config = dict(
    lr_router=0.00145,
    vocab_size=8192,
    decay_fraction=0.618,
    decay_shape='linear',
)
Below are experts of layer 5 (counted from 0) of a mixture-of-experts language model. Rows are named router (the router's row for the expert), gate (a neuron's input weights, with its number), up (a neuron's input weights, with its number) and show model dimensions 192-255. Each number is 128 + 32 x the weight over its row's rms, rounded and kept within 0 to 255.
After each expert's rows: a language model's description of what the expert responds to. This comes from a sample of Wikipedia text that the model never trained on.

# expert 5
router [ 77 129 152 155 105  96  81 111 112 156  94 180 118 130 119 186 120 140 117 120 103 138  94 125 153  89 122 115 174 130 141 120 162 201 124 122 190 122 137 124 127 139 168 112 156 165 152 185 189 137 156 107 105 104 214 131  96 170 120 152 121 135 103  57]
gate0 [162 102 154 136 127 110 135 126 161 144 109 152  75 120 122 216 182  76  59  91 127  81 104 157 182 123 111 160 145 100 155 172 146 166 134 101 149 142 146 134  95 106 146 120 177 130 115 144  91 110 132 123 129  82  94 103 126 135 123 123 126 118  80 152]
up0 [165 160 153 139 120 109 203 118 122 133 127 133  95 170 128 120 175  67 103 118 124  92 119 131 109 190 116  93 122 160 121 111 160 139 122  65 116 136  62 125 180  95 119 158 113 153 110 178 142 143  98  68 177 135 129 167 140 128 140  88 128 158 135  68]
gate1 [170 151 148 142 111 115 104 125 135 126 137  57 127 137 163 194 157  64 168 136 110 139 120 175 123 158 173 212 102 108 173  85  99 103 129 130  90 164 167 113 114  95 109 170 163  87 151 133  96  87 169  94 126 178 230 107 102 117 161 158 163  21 168 142]
up1 [ 99  76 129 135 203 160 137 126 167 131 139 134  89  75 127 132  85 125 145  87 114 160 140 109  91 114  90 131 173 120  89 101 111 115 115 125 173 114 122 138 169 161 163 145 148 154 130 194 128  84  30 120  89  93 131 121  99 203 131 155 192  87 115 137]
gate2 [118 183 143 154 106 164 102  99 130 181  93 111  99 130 116 171  56 154  47  99 138 142 103 139  69 180 171 104 137 182 179 148 171 174 179 127 114 148 138 134 132 193 128 105 133 125 129 178  97 115  98 140 152 126 171 116 110 115 123 166 104 165 153 104]
up2 [127 108  98 150  99 149 109 120  83 134 106 122 108 116 171 177 113 117 113  76 100 120  93  75 134 160  87  84 138  87 104  92 145 153 174 123 159 140 109  75 104  87 123 151 109 112  50 120 106  92 143  24 102 119 116 139 123 169 158 112 173 111 102  95]
gate3 [101 112 122 104 127 121 133 140 110 128 116 119 131 164  82 134 157 122 144 112 147 133  59  84 218 175 195  89 195  87 128  79  86 158 189 123 150 129 133 132 124 116 158 160 141 134 151 139 147 101 175 109 125 159 147 123 149 106 148  93 211 134 126 160]
up3 [ 87 108 122 183  80 147 159 115  36 118 104  94 104 166 100 146 128 159 195 113 177 144 129 183  74 126 116 125  98 152 141 151 157 176 142 121  89 113 111 185 107 156  95 114 138 141  64 155 154 100  61 166 117 135 152 151  92 189 123 127 130 138 101  95]
gate4 [136 102  92 133 192 143 124 176 104 117 209 135 119  90 203 109 105 116 155 123 114 170 104 147  70  86  94 155 100 165 110 106 134 140  97 110 126 144 130 167  85 180 108 119 107 113 142 155 167 126 132  64 177 120 195 176 142 166 157 129 118 153 162 115]
up4 [150 175  85 133 155 159  94 155 124 111 115 137  41 116 164  99 115 129 151 117 153 115 148 129 217 154  82 119 139 137  91 146 151  82 108 106 140 134 120 133 142 122 217  96 128 164 117 122 114  97 159 130 105 146 117  88 150  94 130  60 104 171 145 122]
The word the, and also a, this, his, its, their, right after a preposition such as of, in or to, starting a noun phrase.

# expert 27
router [ 81 164 133 153  79 116 116 115  86 185 144 162  95 152  89 146 100 111 152 156 149 197 126  96 182 125 134 147 135 150 114 148 119 204 153  55 195 150 105 165 126 159 142  94  90 162  93 116 173 151 106 103  90  96 185 154 152 178 181 165  58 160 200  99]
gate0 [130 149 113  73 120  92 170 130 171 202 119  99 145  85  59 147 146 101 118 130 131 165 147 133  86  84 168 154 160 101 129 120  98 138 192 145 146 106 161 170 168 132 122 166 118 140 123 108 137 124 103 163 172 131 155 114 147 112 130 155 159 145 118 126]
up0 [171 136 125 138 137  52 128 136  89 100 161  96 104 150 126  54  96 126 162  52 130 127 146 113 114 173 136  85  94 103 126 161 115 143 132 120 134  87 144 141 175  79 140 122 127  97  63 144 114 106  97  99 148 112 115 150 167  97 151  98 184 100 156 155]
gate1 [134 106  98 175 115 125 154 131 140 142 152 113 177 158 106 145 132 131  98 120 187 155 145 151 105  95 154 124 114 101 125 131 126 192 145 162 157 164 168 169  72 151 157 143 113  95 140 152 157 127 204 120 148 104 144 123 132 175 138 140  65 118 167  75]
up1 [155 126  84 123 150  76 107 148 133 115 235 113 127  89 111 105  83  83  99 101 157 167 131 162 199 153 118 116 145 128 112 161 163 155 170 127 170  74  62 174 120  53 145 123 139  51 133  99 130 119 128  84 120  89 131 167  83 170  98 168 137  71 176 182]
gate2 [151 171  87 140  96 170 131 144 134 127 144 100 185 114 154 106 112 134 181 114 140 164 122 130 165 116 123 152 109 199 170 141  79  83 154  89 126 141 126 118  65 102 125  86  97 146  79 160 130 120 107 114 108 106 190 169 111 103 116 109  94 132 108 153]
up2 [ 92 160 129 125  92 122 151 139 103 113 135  99  77 141 141  65 130  61 125 180  64 121 117 135 125 130  96  87 183 113 111  83 156 132 138 161  97 135  91 139  65  96 140 166 140 121 138  70 158  92 189 162 139 180 134  91  87 168 175 117 164 206  84 167]
gate3 [116 178 114 176 121 126 120 182  84 129 146 152  85 126 138 168 127 127 100 188 108  78  86 164 152 145 172 168 113 129 180 118 128 190 133 167 137 130 173  99  80 163 136 105 123 134 204 146 140 125 107 130 142 130 162 178  90 106 113 108 133 122  97 117]
up3 [153 141 107 115 123 149 187 116 123  60 128 107 139 145  65  49 176 101 129 133 182 135 165 164  92 121 123 141 127 145  80 165 185 136  78 121  92 143 141 104 176 160 168 184 129 179 189 113  59 180  73 112 185 146 151 148 138 132 110 129  92 144  86 188]
gate4 [151 110 127 145 186  83 147 127 117 165 186 134 126 150  98  73 126  16 106 101 108 123 107  68 183 111 131 121 125 209 123 134  88 171 101  87 124 134 193 110 200 141 104 150 136 131 165 115 119 169 104 120 152 195 118 127 193 121 185 141 118 149  96 139]
up4 [170 101 127 151 110 119 109 150 138 151 160 139 135 120  79 109 140  82 107 145 165 155 108  88 160 107 179 206 145 167 128 159  93 115 158 109 122 157 135 193 105 133 159  98 120 136 146 186 116 139  69 202 166 184 150 162 146 134 147 114 112 131 166 136]
Month names in dates, often after "On" or "In office", e.g. "On July 2", "December 10"; also season, years, table pipes.

# expert 25
router [111 108 163 137 120  99 111 162 113 104  97 207  78 156 139 145 117  78 105 175 142 132 146  99 134 109 134 174 130 140 150  68  79 210 114 112 153 170 127 145  94 165 146  80 116 191  95 135 160 137 201 157 132 123 139 186 120 162 115 160 106 151 105  69]
gate0 [178 135 120  68 121 145  74 137 118 107  80 179 104 171 202 100 153  94 116 167 137 133 146 129 171 139  91 110 152 149 113  89 107  89 132 176 101 133 165 145  96 177 108 120 116 127 164  68 142 175 191 116 144 120 172 139 125 152  93 111  94 104 142 150]
up0 [145 156  77 181 169 126 123 156  93 139  76 140 205 128 167 114 170 170  91 122 131 104 130 139 134 169 167 140 124 106 169  83  93 177 180 118 139 128  84 130  70 141  84 134 122  50 117  72  73 173 154 117 127 149 130 100 127 130 111 156 153 102 127 152]
gate1 [102 123 111 100 125 134 130 138 109 121 140 151 161  42 113  97 102 155  86  91 156 119 136 142 131 105 110 117 113 155 104 163 109  90 126  85 115 192 130 134  56 128 144 133 111 180 114 153 134 138 160 193 138 186 171 133 162 115 155 159 164 205 102 149]
up1 [163 213 109 116  94  95 134 112 151 144  99 125  94 155 156 104 110 147 141 171  83  85 104 170 171 108 135 100 119 143 127 161 139 119  91 151 108 159 140 145 125 139 112 192 133 200 121 181 154 110 135 104 128 134 120 169 107 133 134  91 135 138  80 121]
gate2 [157 129  87 102 207  58 147 154 165 111 138 164 149 178 135  70 143 149 105 121 112 137 106  90 108  73 139 127 182 161  97 160 118  90 110 131  73 160 127 158  75 146 132 108 171 123 108 170 129 171 123 157 176 127 162 160 118 122  83 132 100 133 170  99]
up2 [180 135 201 125 168 143 195  56 137 183 175 140 168 146  76 105 130 107 126 102 166 126 120 115 101  99 135 141  58 138 142 141 165 112 121 150 141  91 140 121 125 106 133 128  72 216 194  90  83  83 149 143 119 150 107 118 153 110 114 125 119 125 116 152]
gate3 [ 73 122 132 141  91 124 102 179 130 174 135 143  76 120 104  68 163 206 178 130 155 140 144 123 109 200 103 102  91 106 162 137 149  82 143 124 175 154 119 128 139 132 111 160 148 156 175  97 149 161  92 175 132 164 126 104  96 106 100 146 105 140 120 182]
up3 [145 165 100 133 120 111 169 165 170 160  69  77 108 144 135 115 137  90 171 153  70 164  70 110  80  80 170 129 119 122 110 156 126 103 129  86 118 141 132 180 161 174 126 181 151 158 137 127 107 134 175 154 123 132 115 186 164 202 147  91 166 103 130 140]
gate4 [139 101 116 148 177  94 195 108 170  94 105 140 120 159 180 138 134 103 112 125 138  72 167  81 130 180 109 136 133  77 157 110  99 164 116 118 135 204 142  84  94 126  96  98 170 143  84  68  85 146 154 176  83 156 138 171 107 178  91 192 160 144  80 112]
up4 [138 115  91 110 127 129 152 131 150  65 139 119 113 159 102 117 129 144 104 103  55  58 122 140  88 147 164 146 110 123 137 114 150 153  50  80  86 140  99 141 132  95 133  78 172 112 145 166  67 146 122 122 140 125 101  84 133 106  97 129  87 141 112  91]
Stem pieces of verbs and nouns before -ed, -ing or -er endings, such as kick, depart, paint, and words like support, hold, lead.

# expert 35
router [109 122 126 118 141 112 104 167  62 158  98 135  76 128 147 156  80  76 116  89 113 171 135 103 146 144 116 118 168 171  83 153  90 148  77  60 154 168 191 144 145  89 148  72 142 152 105 155 157 190 113 132 121 114 134 151  65 170 170 133 113 129 178 113]
gate0 [110  72 120 120 127 102 126 147 131 105 116  79 120 118 178 110 106 140  77 125  93 111  98 187 146 179 149 128 140  87 177 150  96  58 141  87 159 149 135 103 150 147 129 225 145  93 191 137  99  55 134 112 113 139 106  42 150 143 139 118 151 141 164 116]
up0 [142 124 119 133 130 113 143 113 104 146 172  93 196 154 187 137 111 118 194 114 193 129 177 138 145 134 169 140 127 143 138 128 153 100 159 119 129 127 123 146 165  82 166 163 184 146 137  95 160 156  94 148 152 141 105  84 101  76 129  80 176 159 136 114]
gate1 [ 77 123 131 142 138  96 117 108  67  87 146 120 134 137 193  99 130 154 113 203 107  61  94 154 118 140  91 119 108 152 122 128 106 131 106  85 132 165 117 129 106 102 212 130 134 121 167 139 100 148 110  77  70 120 115 143 111 120 116 103 120 103 154  92]
up1 [122 136  98 137 154  89 138 114 125 136 134 125  95 168 176 160  72 101 113 108 128 149 153 100 138 142 134 142 112 175  95 209  77 173  82 129 181 164  90 130 186 136 167 134 100 145 103 141  77 180 139 118 149 103 152 132 147 128 159  61 159  96 155  95]
gate2 [120  61  97 143 155 163 113 146 146 119 102 144 109 154 148 196 120 163  95 161 151 140 151 155 116 193 157 115 101  84  93 178  86 143  89 135 141 189 103  86 152  92 156 162 115  94  82 141  73 145 136 113 162 197 164  98 105 135 147 140 182 186 176 194]
up2 [173  98 148 102 162  81 161 175 159 149 135 125 149  52 126 129 193 158 114 159  88 138 116 130 110  48 102 123 184 126 116 152 172 154 175 106 172 139 124 120  87 120 107  85  98 152 190  80  89 133 115 168 190 155 148 129  73 112 109 124 112  95 170 111]
gate3 [168 134  90 116 141 117 115 161 159 191 131 191  76 121 136 120  92  32 152 107 117  91 137 123 117  85 162 174 110 152 141  90  76 148 141 131 134 167 114 109  79 131 115 107 196 157 129 125 141  99 156 117 133 128 164 142 133 176 117  60  76 113 122  97]
up3 [ 77  80  63 158 147 134 145 119 129 161 101 134 133 147 166 145  91 156  77 131 101 144 141 146 151  92 169 133 106 129 159 142 188 188  74  98 128 191 153  43 114 153  70 141 161 137 173 177 127 118 128 115 147 177 138 108 132 143 147 116 171  89 136  95]
gate4 [ 94  91 190 176 136 134 175 180 149 120 114 133 163 120 171  91 110  72 148 100 115 192 120 128 132 156 171 131 127 204 107 115 102 155 146 145 123 176 123 187 185 148 127 120 175 148 136 119 120 165 145 121  46 117 150 141 117 111 139  93 160 112 144  90]
up4 [215 171 161 169 162 130 105 121 170 108 121 106 187 103 122 126 102  87 154 174  93 125 109 100 142 146 179 152 180 147 130 138  82 192 129 118 185 105 133 187 130 108 156 144 147 134  99 127 133 155 172 140 135  82 106  75 147 116 108 161  80  66  83 127]
Apostrophes in possessives and contractions (Welch's, Don't, it's) and accented or capital-letter pieces in foreign names and acronyms, e.g. é, GOES's E.

# expert 29
router [170 155 162 103  96  61 103 153  60 107 147 100 126  69  96 174 119  91 140 141  88 187 132 106 126 161 123 114 129 159 113 106  93 164 121 134 191 156 171 130  89 142 145 129 120 105 134 156 167 111 156  91 115 148 169 111 165 153 139 129 104 156 145  98]
gate0 [115 206  68 100 162 136 117 130 130 142 152 101 146 102 107 127 157 133 130  76 143 105 154 140 135  87 124 167 129 125 136 100  73 154 147 151  97 151 131 183 157 174 108  87 165 133 130 111 144  67 144 117 157 156  94 183 101 135 120  84 134 123 158 106]
up0 [182 115 116 160 148  96 145 117 105 133 150  98 136 136 137  98  96 140 112 156 200 175 108 193 147 101 156 123 147 172 100 105 155 131 133 188 125 122 137  97 157 102 191 119  81 169 107 135 106 124 123 110 120 129 103 134 187  95 129 115 122 142 155  98]
gate1 [111 177 161 186 127 136 150 114 136 134 145 110 161 166 114 114 117 129 110 108 123 115 171 121 127  58 149 136  86 127 165 108 109 110 193 173 107 169 204 161 124 146  76 163 172 120 124 113 201  92 101 111 116 163 139 125 188 146 138 107 142  72 149 133]
up1 [145 168 105 135 101 149 123 124  93 171 134  98 192 137 128 118 175 176 117  84 131 104 162 104  88 123 139 148 174  86 130 132 112 115 160 179  72 128 178 106 159 139 101  74 144 120 117 141 127 130  73  56 121 107 146 144 152 157 132 137 171 147 130 103]
gate2 [165 115 151  96 120 170 164  90  85  65 118 117 138  95 140 138 104 111 143 186 110  97 114 123 153 170 108 131  91 113 109 143 101 106 137 122  94 140 135 160 109 126 213  80 142  89 104 154  99 137 112 135 150 178  93 119 154 140 128 151  86 115 205 163]
up2 [109  91 119 145  48  83  66 140 151 100  75 129 151 125  77  82 152  86  59 178  80 119 163 140 126  91 129 152 105 112 151  98 123 150 135 140 136 127 120  92 157  87  94 155 142 128 113  54 134 129 141  87  95 138 166 135 132  67 151 133 118 134 103 162]
gate3 [131 145 103  88 133 142 122  97 133 195 123 118 114  91  94 175 154 159 110 118  78 137 144 134 136 163 188  75 134 126  95 116 115  43 107 143 148 118 101 105 129 110 139 118 139  58 151 102  74 113 171 112 168 168 104 129 145 152 151 131 142 151 150 103]
up3 [156 151 101 153 141  74 143 155 104  48 106 107 131  82  97 124 147  43 124 154 102 195 122 143 160 126 145 113  82 158  55  97 122  80 120 168  90 171 148 146 125 168 110 147 144 138 129  59 145 133 129 151 139 136 120 108 174 148 104  99 107 149 140  69]
gate4 [113  84 146 120 147 122 134 127 109 209 123  88  87 130 145 166  99 112 133  47 126 167 127 103  80 136 133 132 147 143 113 167 152 126 141 152  94 149 147 169 156 158 122 121  84  76 120  94 197 146 174  97 119 180  99 133 155 167 154 106 145 106 101  92]
up4 [ 88 106 146  86 137 129  98 167 106 107 117 125 105  78 121 133 129 167 193 122 113 104 144 145  92  92 179  74  56 137 128 170 143  79 150 136 154 136 143 133 142 141  83 155 183 116 127  79 125 149 178 138 169 143 118 155 118  95 197 154 103  99 163 139]
Short pieces early in a word, often after an initial letter, such as th in Ophthalmology and 17th, e in Sovereign, and ing.

# expert 26
router [109 116 122 150  71 141 127 157 125 124 104 120 100 162  61 121 106 156 144 129 127 127 136 122 102 125 135 146 159 203 138 167  81 168 149 130 179 181 134 150 126 124 153  83 124 100 166 165 141 121 123 112 106 107 146 138 155 119 150 131 100 131 116 113]
gate0 [188 173 115 121 138 116 142 108  98 120 114  57 103 130 102 182 122  94 178 101  86  97   0 110 115 134 108  96 146 111 126 134  83 142 140 157  78 138 159 108 165 113 138 190 160 125  82 160 143  93 176 140 118 166 111 124  79 149  93 126 161 189  98 164]
up0 [127 132 159 116 126 149 126 109 139  75 117 134  74 162 166 195  95 134 100  77  96  93  83 118 128 136  90 168 124 131 147 124 107 155 131 106 135  56 214  91 146 130 133 186 107 156 100 123 132  98  75  67 153 177 155 103  81 140 131  90  99 149  92 146]
gate1 [166 178 113 159 166 109 126  76 145  74  76 132 141 157 144 154 150 119 140  96 147 124 130 108 123 149 109 134 128  71 106 106 163 136 118 127  86 122  79 183 143 153 120 152 129  68 103 116 126 121 179 179 105 138 130 116 141 101  85 178 111 119 110 103]
up1 [132 119 144 146 150  81 105 121 109 142 117 134 140  97  90 140 134 108 167 183 105 137 130 112  78  76 105 111 139 179 166 171  90 127 177  81 130 106 119  96 107  77 193 189 148 128 120  85 108 101 147 112 104  68 134 140  87  99 111 129 176 122 147 119]
gate2 [129 161 102 174 134 126  60 132  91 134 128  89 115 138 123  85 151 150  63 121  99 148 158  76  53 114 153 112 116 110 162 116  94 111 156 180 144 169 148 117 102 134  92 125  53 141 152 136  96 165 121 102  81 150 144  53 127 128 121 214 161 140 119 127]
up2 [167 131 137  99 115 110 138 121 155 125 115  95 143 126 139 109 184 164 166 150  80 138 138 151 127 132 176  83 104  93 110  86 127 163 141 135 138  85 165 114  95 186 109 134 155 120 120 114 207 129  77  39 130  65  98 140  76 183 132 134 107 162  98 153]
gate3 [173 100  96  86 163 113 163 116 126  45 100 119  65 112 117 166 148 157 156 160 159 131 113 157 125 136 139  76 133 103 132  97 175 126 139 158 142 139 147 210  89 116  86  65 123 126 146 125  79 111 119  98 132 126 125 100 133 163 207 165  70  46 113 199]
up3 [125 157 150 128 138 142 152 132 122 140 103  94 127 137 101 113 109 206  74 112  31 142 111 135  61 138 114 170 141 114  85  90 135  78 140 119 100 148  76 170  94 158  63 110 125 166  91 131 157 121  93 135 148 147 149 182  75 138  64 163 155 106  97 166]
gate4 [149  96 150 129 140 132  63 165  89 114  80 112 134  95 125 151  96 173 134  97 115 141  70 143 108 122 114 125 159 147 153  97  79  67 103 133  86 137 147 110 164 150 164 182  83 118 124 136  86 166 105  99 128 101  88 105 137  88 123 138 110 106 152 150]
up4 [128 135  48 100 112 145  93 129  38 127 151 143 118 144 163 126 115 147  62 115 130 122 109 141 196 155 197 112 121 164 127 133 172 101 106 141 148 137 112 145 139 127 129 132 116  89 111 149 150 113 174 144 153 131 144 170 143 120 110 109  97 145 128  78]
The ed ending and whole past verbs or participles after was, he, were, such as released, known, made, bagg-ed, smok-ed.

# expert 14
router [ 69  78 139 118 143 101 160 155  55 133 106 187 113 101 122 178  68 122 154 144 131 131 146 116 139  99 127 116 142 123 102 113  85 119 164  74 190 156 139 201 149 163 177  73  93 157 105 176 152 138 126  88  93 134 145 151  95 174 128 139 134 118 121  90]
gate0 [130 137 157 170 157 135  98 181 143 135 117 218 168 103 108 134  66 172 140  85 110 150  58  66 154 179 145  89 128 146 102 126 118  95 173 125 131 151 127 150 166  71 169 147  83  92 124 117 132 147  95 138  98 129 119 125 162  75  89 162 138  57 105 137]
up0 [136 182 114  90 110  97 156 144 177  74 119 162 139 149 102 186 161  76 111 110  90 103 101  73  82 175 139 101 183 134 160 136 137 141  91  89 165  52 150 137 108 183 137 153 178 156 142 158 123  97 173 120 114 133 206 152  88  96 100  96 152 123 156  59]
gate1 [128 123 120 185  95  92 159 143 118 126 130 144 147 111  94  98 149  91 145 118  84 116 159 139 187 176 121 107  96 147 137 134 142 113 150 138 159 125 125 110 117 150 122 132 132 120 160 102  85 136 117 170 114 131 130 201 150 159  90 168 154 145 100 176]
up1 [114 152  83 133 149 147 162 112 101 161  94 158 142 160 120 102 115 226 196 119 104 142 117  84 105 208 128 120 116 101 108 118 102 176 127 183 117 183  61 114 135 157  96 174 185 146 170 134 150 168 161 124 115 122 111  74 144 179 137 174 124  86 175 154]
gate2 [152 146 191 101 127 128 145 179 130  77  90 155 176 116 166  90 140 151 132  96 135  96 139 176  94  93 129 160 101 114 129  95  62  85 122 113 202 141 103 100 174 152 127 140  92 140 136 119 120 111 126 179 142 115 132 131 107  90  97 177 108 144  57 102]
up2 [159 104  84  81 128  80 171 107  94  95 144  86 131 133 105 143 119 134  94 116 189 115 125  70  51 167 146 110 154 142 172  99 122 142 111  80 194 109  82 131 112 153 123  78 122 158 116 160 172 129 139 120 139 173  82  99 151 138 123 157 177 100 170 168]
gate3 [135 166  89 118 141 120 189 194 143 151  94 190 162 126 115 157 165 124  59 125 117 140 160  97 126 147 149 209 133 182 148 174 115  87 142 128 101 137 136 172 150 117 163 174 145 103 114 120 161 146 172 117 154  72 138 105 170 156  88 125 174 161 130  62]
up3 [146 117 119 119 143 109 179 181 167 121  91  76 105  82 174 120 141  92  53 115 125 151 142 203 128  93 109 115 138 115 100 152  78  59 151 107  43 134 170  95 143 141 109 174 130 111 171 160 136 143  90 118 114  97 120  99 162  71  94 126 167 131 126 155]
gate4 [118  74 144 123 164 100 120 151 114 154 109  96 143  79 141 147 121 180 114  87  98 194 170 119 127 141 161 151  94 120 149  98 169 153 111 145 135 116 150 206 122  90 174 117 129  87 102 146 118 119 106  94 109 132 106 165 126 169 145 107  80 155  93 122]
up4 [147 130 153 152  56 114 104 145 116 163  90 186 135 186 100 121  79 111 141 125 145  81  96 161 152 127 172 111 109 190 127 159 128  90  85 150 146  91 108 109  62 185 178 205 134 146 171 127 168 109  79 136 155  98 194 111 119 191 128  92 104 119 117  73]
Common nouns like music, water, law, kg, plus plural s and ing endings and the word with, as in drum-s, signal-ing.

# expert 2
router [ 70  84 107  86 115  65 144 146 106 133 115 149  97  94  85 131 104 122 160  69 134 148  93  73 141 157 186 144 183 163 154 155 106 134 128 105 133 154 132 139  99 135 168  84 151 156 144 168 135 109 160  85  62 123 167 133 115 175 133 168 103 153 173 115]
gate0 [ 73 146 114 138 122  94 140 162  93 124 106  95 114 127 127  23 159 163 129 101  95 103 101 103 129 186 119 125  99 121 189 115 159 114  80 120  96 160 162 154 147  91 129 118 137 208 142 177 111 106 185 148 149 115 146  85 112 132 126 214  98 153 121 105]
up0 [114 126 174 127 132 163 115 155 129 135 150 164 154 129 139 146 144 157 176 164 105  89 126 113 155 106  79 150  63 102 144 160 101 167 144 128  64  61  96 148 145 150 111 135 145 127 174  98 115 118 114 119  64 140 150 142 143 143 154 158  95  88  83 110]
gate1 [ 75 161 140 112 130 118 108 157 127 137 109 153 130 130  98 126  94  87 125 152 161 123 151  40 137 167 161 184 120 153 139  67 164 161  86 161 102 108 115  80 119 142 128 135 128 116  81 174 141 129 191 134 131 131 194  97 127 140 155  80 129  88 108 146]
up1 [132 121 148 152 120 115 156 143 124 177 168  84 120 131 133 159 131 201 199 163 149 108 204 122 147 169 102 133 105 151 200 112 105 130  71 116 114 129  59 108  81  84 125  85 122 118 126 112 116 111 110 163 176 147 148 138 182 124 113 113 134 158 112 184]
gate2 [116  86 165  97 186 177  80 161  99 167 176 119 112 103 111 101 106  85 135 104 104 124 151 142 152 107 122 145 152 120 126 134 118 174  84 156 170 119 133 164 138 123 129 121 127 111 111 112 101 132  98 117 132 179 140 162 130 145 107 121 141 124 198 126]
up2 [131  91  90 163 132 123 138 107 153 129 110  87 141 173 150 124 128 133  69 163 103 135 116 117  89  97 137 139 106  68 152 112 151 125 136  78 101 115 132 114 136 151 103 191 119 183  65 133 167 122 125 164 122 113  78  96  90  96 140 119 127 145 104 136]
gate3 [ 70 117 118 152 164 127  91 126 153 199 104 177 139 118 135 137  80 130 138  94 137 111 137 131 111 153 118 157 133 135  74 141  51 119 106 171  74 153 119 133 111  78 166  90  82 140 186 108 111 163  68 138 134  96 136 123 128 135 104 192  83 140 108 123]
up3 [124 109  90 119 148 103 155 167  92 144 100 128  99  81 131 126 150 107  68 141 150 156 118 126 174 148 120 179 111  82 119 106 197  89  43 126 112 124 150 139  81 139 199 127 119 131 123 123 136 156 156 162 117 149 143 140 146 166  99 133 197  82 130 155]
gate4 [212 161 112 104 124 124 183 148 133 100 156 130 101 123 145 119 136 149  99 121 121 145 127 138 193 137 133  99  88  92 125 127 123 146 118 130 164 182 146 104 142 104 116 113 139 149 139 173  87 200  95 144 131  87 130 148 203 134 126  87 143 119  96 170]
up4 [114 169 154 123 155 219 118  82 154 126 151  89  93  63 131 140 157 125 122 195  84  97 190 130 117  78 151 107 111  72 154 124 128  71 127 167 139 144 134 130 166 127 134 132 154 153 135  93 119 181 125 116 135 167 110  96 119 132 116  96 154 100 126 147]
Inner word pieces of names and words (Rath-k-olb, Sc-ient-ist, Is-tan-bul), pipes between table cells, and final digits of years or ISBNs.

# expert 20
router [138 166 111  70 150 128  95 159  77 126  94 121 150 181 112 145  89 127 107 116 138 127 122 104 120 125 100 138 135 140 140 129   0 163  98  77 138 162 126 199 171 188 143 136 149  96 156 178 177 166 131 114  86 110 153 179 102 170  80 131  93 158 147 115]
gate0 [130 157 166  96 170  67 184 107 117 118 105 139 129  28  62  78 160 155 113  69 133 132  94 117 100 106  84  94 133  73 128 110  99 134 164 132  72 174 121 176  89  89 105 130  96 123 147 162 170 114 127 115  84 182  73 146 108  60 103 116 117 151  91  88]
up0 [158 139 111 115 166 115  80 124 166 147 172  84  78  59 112  91  84 165  80 114 130 112 105 110 115 124 109 152 149 128  43  72 126 140 135 102  17 177 124 159 117 148 150 105 108 192 149 115 114  99 163 174 121 101 103 148 139 132  91 147 131 153  75 118]
gate1 [170 109 111 105 142 111 152 156 164 129 100 116 137  86  74 111 145 195 134 103 163 177 148  92 170 153 142 126 192 225 104 124 133 177 148 151  69 156 143  97 168 130 111 104 115 129 107  44 188 106 174 138 149 149 152 153 148 145  56  52 118  70 135  94]
up1 [110 131  77 124  94 131 106 124 135 111 113 178 100 108  28 137 116 143 102 128 109 130  87  75 127 151  62 122 101 143 117 154 200 137 100 133 147 141 102 122 122  75  93 156 127 154 137 120  94 167 131  97 154 123  95  76 122 143 138  70 123  93 140 122]
gate2 [147 143 141 137  82  97 142 160 112 157 129  95  58  89 167 120 169  98  73 145 138 100 172 201  81 164 145 120  57 114  90 146 120 163  90 147 141 152 187  57  72  83 114 128 112  75 184 118  89 147 119 113 222  68 195 145 117 115  80  83  99 147 128 118]
up2 [114 160  75 147 139 110 108 130 152 131  78 104  99 129 145 145  95 135  91 146 114 165 107 101 136 144  81 108 119 164 210  89 132  61 160 153 141 112 155 154 125 132 181 113 133 142 162 135 137 164 139 115 106 192 169 115 130 114  83 101 145 128 106 217]
gate3 [123 120 172 206 139 201 113 117 116 174 182 148  74 141 154 108 140 124 128  91 117 123 107 153 150 167  99 107 138  91 124 136 124 145 108 128 148 146 145 125  88  85  93 132  81 153 141 172 101 158 100  54  99 164 152 100 126 141 107 146  63 110 118 136]
up3 [117  76 194 114  40 136  92 124 189  96 141 211 111  85 190 136  97  73 167 118  54 103  83 154 116 124  88 112 171 145  44  94  85 179 116 123 151 129 146 164 153 160  94 160 120  70 176 131  71  98 124 151 137 109 114 117 171 120 108 179 110 122 126 156]
gate4 [ 97 167 141 147 141 125 117  41 122 193 119 105  84 124 177 163 141 168 128 120 129 171 145 145 126 149 150 129  72 156 147  93 151  63 133 107 173 192 160  57 110 155 164 162 173 114  96 140 121 109  88 132 150 131  82 170 164  81 116  70 134 115 125 117]
up4 [160 117 110 203 153 174 116 100 150 177 148 147 127 172 119 104 198 116 122  49  93 165  90 134 145 177 136  87 158 113 124 130 113  36  92 129 142 142  67  28 120 180  71 136 118  89 122 157 115  71 176 152 112 128  90 164 144 126 171 117  92 105 107 144]
Standalone space tokens, mostly empty or leading cells in table rows and spaces before numbers or words after a comma or colon.